Experts of a small language model: vocabulary 8192, 160 experts in each of 10 layers.
Below are experts of layer 5 (counted from 0) of a mixture-of-experts language model. Rows are named up (a neuron's input weights, with its number) and show model dimensions 0-127. Each number is 128 + 24 x the weight over its row's rms, rounded and kept within 0 to 255. Numbers have three digits each.
Before each expert's rows: "comes after" lists some tokens at least twice as common just before its tokens as in all text. This comes from a sample of Wikipedia text that the model never trained on. Tokens count by the router's weight.

# expert 28
comes after: ".", "O", "i", "á", "u", "a"
up4:125164099086148132129118126134132149158138115182153137170133147163133118099127168113128104081147164119126171118129137163130118124069122114137165130118128154150147130096142116135165140132165175144125135137110142097119149132159112117124096119133104055127117120084130123130146171171139110158107131097117114132130156162170173116178120113160134130140129126165152133144105118152137086112159
up5:167159183184099115147101109117150117152102137143099163163175129096098084163122145095133144094113161115129122128116122149134143113134125127126100109131131178103128159060088110141134093136160154111114092105119114158129132109134139117112097109120133141102131173169131127116152150098141133093136120127105100140139090169143134170153137095119096142129135115131099114089134091148131147112133
up6:136091141127089132175102090115142115088100114158112115134116160099139153120100162085130127114149139124145149107064134120106149139128103126082114172129104065133114145133176142119157105131156151109164095094133073158119096142095104092116110100123113146126155094156136112130142129111138133132116114111110150126097141103147153116124101151101116109101172128143127135163090160139100141147109

# expert 154
comes after: "the ", "first ", "-", "The ", "second ", "his "
up0:177148133157034121156122108113102123163112109154143123081096079119127162124122081132088098134149100117095117086104096142117106126136133116119154132159114122148107145126122127122163090090112143138135140101164109140110123128107118166120122134146186124104105137111131188154113136123109124100084145139111097161097126142130150112105119134154124133112129135130174163122107154129152130112130
up1:138186119157134120089124109122157120150110143156150130147122124128129073127104110117119127148100133210110148119116101068147130156105134090135126120143111114128115137135148127140130090124097149127136134092127118122104091113169154126145114118160113091175132145116120101138098164155137150102144116107140144124159135164114107101115143134123113065125114103131089137099061115102093091146106
up2:124094148085121120104114134108169091127159126115090129134100121079111116101160098126171102157108126119156115140166177138100113142094075137143099170112109118121147092119119138131143112137148127119132111149146131162067087113113158137149147128128117156095106120134140087098151148131152152133090101121136116098138127167127114123132134161081148088113099174153114132165114090149149130147116

# expert 8
comes after: "|", ".", ")", ";", "==", "information"
up37:141089131152118159130142141115089114122173154103144081125082110138112154114118157146158107152080127121126141167058137163117179151131108101132110097121120125122123153117136118111118123142118157086132132108135123059145145130077143127096117134135123159105156130157095133152121139141148180183117100075158159104113110133131118146117117109137164117135123139108110118130113149110092142146154
up38:185117138134097106129117111127090114107127070126173127153161110114153150161125166175156160138155121145133133129122117088108146112106099165163141096126129143124143191140107102106120105080117117148057097124155157140126164116138149130065127109142162103086153149104165104106123141132112147143099154127120129120104143137141113106148110138134116110111123145098120133138177136126116109135126
up39:104151148134148124105120087164147111119123160096117136095101150177164190179091128121146115121112071173132128132121102176126134116130089156101149138128107138137117140104134150143103136089183087151154116088127151128115099120140132157113159129127116103119113137162129082112114107103143124134122105151100136172107095128115119112101122111123124114156127121132139161162099126143084150090104

# expert 126
comes after: "(", "/ ", "m ", "4 ", "9 ", "5 "
up0:144127122136116103148137121184142146137102151131099130119118123137093118170090118181120137123133120122146123141125107091109100128110129155187098140173068164099125119153169106124109133100063119115153134139160144125125112099171122171171122123123155121133143142144090113114115134109125080147138075100144117109126150147173106116133135141100176126110145109123122083135141120102102154100129
up1:158121154154144109126133156144130143114128132127152109143120143124155078092125109108149121118108132142131151114156097151105153134134103086115118166133127085147101132119133122111157148107153152075101129156178138085151133124145135174144121111139167139159120086160126121082159139160152150140177105117105102092107117135114184137101150162108137134113122122073144095091169158103092108120126
up2:134158104145133124157091107144111094109120137149177130144131102139139137129113116092157106097132125104145122100090141174144133144154109124186125123131128082116092148124100119124143139117126172143132131174127120172157112106162136114127169124184164140106177150111118107102128163138127179081151144148138108085132162179106115140138174129136123111112125158150108123093122124150103103156125

# expert 85
comes after: "\n\n", "|", "\n", ".", ")", "==="
up0:130121091188163131107101122122142151135135150156145114096149127094124123148132155088125123133157102126084099149117117122139130115159116158127139142090105164124063069118119136118169156078153147114151125126119095076153153107111105133151139154143170121121142159178150119145152119105142102133145157107116114071111100168141131130110150096134095103115137124146078108118110113116123128116135
up1:090122173135088108143124172128094123167141151165121088132144138108170083159100113134130151118145115133107139143092147112128196128124133114113081085141144154133150094123140115106138138133125121148110106109120087150126148118114121129102115156105122161130130132171160094133127119080158130113121117142118131150128130116084114108158148097132185069108098095105088126091092099118124137129138
up2:101142120099126153104169137121108131171109114114125120152131148141136152136152114100144090164115151108111164077103153115108143117084128106141145102131092121133134160115127103113109135092110086148141101135113137093130103085128098142121161122129181137159115134154136121139169160144139103149164059128095131091158138150137121179101143173172101137147132123155172129092123127153103114133132

# expert 130
comes after: "a ", "the ", "us ", "of ", ". ", "and "
up0:127131141144133105129139114098138164161149136127147139120160101149140129136145163132164113120137113121159145122153137153099072150146162133113109124155170126178137080117094101163126131123136105137138150111113152128112134093145102098128168128103116110108157127156123117164085074151141135096115088164129129139162142170125097113129170111181105110146114170117130085067136131161157136127149
up1:113131127075084132106147109129087100120128065148150131174108137139146104169142139140133086130131146143169145114102072124149150126123136086143110148171125125159118123135104165103122151111142131157172130083084119115146121116137160135108122085134147116084121134141118100094120147113105149139104094117166131149158104133101093160138137148139141123118108135107163149126115091148102073127151
up2:129152170133118114090168107131109128123124088164158131149117117133135098135156121126157121102128150106117128111134160158135097109158123140105125081095106160117161083147133095160187135103151135114101102143169142165134126134147119101139113122119143090102091143144154121152158107157139139115126151156136128137088206121151138139098167154171129102134140116138131107167185128111117149099138

# expert 57
comes after: "\n", "\n\n", " ", "Candidate ", "Votes ", "Team "
up30:123134140164137131115128142156089115078114132118111106139110182148134136140105138169092049139082088127166109138173119150114119149116142143166095140156183124124081101145125131139093159138113135092121136143125109118129103112094149122126119110138145140139140114127170135100131156111150111114160130144150146087146096101128126147147096150096082120102150124139096121109139134121111100073099
up31:121120107097119146182087156122181167107132109156109150084153128130147132139140145128116160106102112139152108155174111121124148142140156106146133153098090116155114099148149138145110154119115128133104104100130172162135182142133095126158169134127126140126137133107132105140140144099096104129138152125162135139117194131170154108114114102125135088127171095087128178132149088118137114082127
up32:117126129105120102124147133146168120121129174132132152143109121067143096129116149118133126138160152191159114145134111158130110155122120126189082098146125146090111149109133146105133152072101133143116106130164124135138084142135104121167146140099152160109128144121132154109154145125100147135167091106145127117125087100113128121097122130119110175171126104072130115162135195113126124116105

# expert 56
comes after: "the ", "The ", "of ", "is ", "a ", "Genus"
up5:110114147153180123144118138153154106166164097119153098141127089092174143117117175125146137095157129122129099136115148125144147138131137120121138123140086143117105150117173062101177139131126095132116140122133155124152157136125103162143103105119127105103133121138127111166196153147141192129114111145157127110156106124157135107164135114142103164123099149116131140163136091121174161117105
up6:126143119129132132164146154087123116155132112146147112122100120093167068169141139106115163158116125093120138125176142154102134139156097139118100162190108109149143077172200104110139119134096151131144140140166109132117121143169123080107122165135114114138160106155128105147116157143133117132124178136119087145150144160122150105149138130098121160146143158169122124128120107139107128144131
up7:154117139109115124132102127182075170105142155119125150141146106093146128102151171139126104139166113103134133098131120158142124187159100148100103110135119184146151141089135085100127122190122165137149103115127128175110140154145103168082139119128153124121120133086127101124120161098153150117156157127112136109120128131168137132133148108084095134100165120113134108138110126128149088156133

# expert 15
comes after: "R", "D", "E", "M", "L", "O"
up4:129125199144130142173130104123140099119141134113106156121141124132137133064107135149145111140135111110124107105121136170120112152122134087140089136126162147066130128149100121124091114141085152099173108139134100156112127116128116106111124102124140140124113126103105106153129113167127151177106125163190109126121140110093144088127083200121135155121090150098130127123103100111146096137121
up5:091175134129148132131167153155078115139099126140080102095086120118125149146124108127104152117146146150136099122096131174118121108132105141120145159117110147148091115133098110134115117106086174137200117106097138159113142160121111159118152098117150112103148111141127128137113134096089130129133148122093108143100111135075115108133123084090119142119117156153143173125105152131168094097088
up6:119116157113060119116120116092139168110164143183153125150138112083136135138176144133135137130159112133149127146132141125184189121138118163083130128123130119131127144118100146161141128108130116107131145139144086121162080135109121096145117116134135141129153167170104095136152171127128097105131115103087099105109140096134185122166083115119147120161156128109134156146143132106098141155116

# expert 45
comes after: "- ", "\n", "List", "• ", "High", "\n\n"
up5:140123136130139160134119146183119128114143094130120082134113135135112129152118118147117125154139116152146125102093067148066104121114139096194111120084105108137152116126150080155114139093123103149144085157147104119117178119116139092132136113104109146159085121133120148150141113105135126106117091123135144112129103111134107110128111107099134098092128084085126120113176146195102145137123
up6:130158142123120163124139106142090120108177147129133111129136137125119109123124105114151122127172120157143153129099072154105132142111134155121149103154110092134146161123170097102114123160105081106174107112147134131130066130093094116150114129132134118132118098103116074120114123141116129104133085142104108151093155100139155085164122122143121125141088153130158119117147146111093125209088
up7:110140143092119134180180115144168098133176126131100137126134111146106129157132149136139157095116095133153117133162103118103129145136130164124131090102146128125135138138130120151123100158100166141144141110158155113119127127109148153132102110147153125157169186096141118132128138148123115131124147092091138052121159122146106101136158112120173128165149131129161175156070116087138131086133

# expert 69
comes after: "\n\n", "\n", "|", "==", "=", "==="
up0:113125148121136102118188128125121087138118136136146095110144132144121111116139150144174118130141113123133116142141146126131160171141072106089129142151073126119167117149159141139079105094142153105134145158089124108132122158098136057099145119135096113175139084115082139129124113149127140129133141131110111160145104121165129129148100149174104123101138149150129104114095092082129076126107
up1:166126134091129151097159150095167129096083148122125202104104117129096119164137110110136152122114068151126132166174121137165122151117187126109169092098070110111177147110094105143116141086124150162132140134114142131105152134099150137130154128097110112133120155146141113118104122115138127093145102099100089112112124107172118105148129129167123135145127125107116146122124111135130131146135
up2:141081116176109152112116102128126158135135125125138105103107113106134139168120123169125114142131139128125176175151132176159118133116142093165118081175102116143105148130088154141090133142143167153099150143135098136121087129135159109114079140174125108117141126111109125124093138111156130089146161116154128103106148177150132170130093166142135138144142166111131094150119139161133095157154

# expert 5
comes after: "T", "B", "A", "S", "V", "G"
up0:100115097128137112132123057139155121120113155152093097127100091122145132134144140111138133132126109097157144103117158124113118161143153139147090110121116104193151082143136144128115127177121136138135109103122152137116112126124119149117078135136157133091155091159091113109141090085141097151159085148099108112110192134110122133135112094131137080147069146141095152117142137123100138145142
up1:124139136155107089120110141178106096121109132149095147108126154169131131111146089116138121115131138107107146076135120149147137162121135122132148109123118140111141123148119086101160144124175120154127138120088113122147108107200157149099103171118126121107149078109169114088164087132155104113153137112094094125120134139112128124144117107149206120112134119129091115072158154116137135101126
up2:119136140171131155109137111150138136140098162124120155090147165116111119117129101165075108113173140151129098135097130154144110077132159146093123091159121167127147122134112130169141126118118131142131162157132121134121112116168178135082078116105184121106146179111136129129084074117151108082140156130108097108111155110087121112104135118124106093122094122127144161105129110144121119121127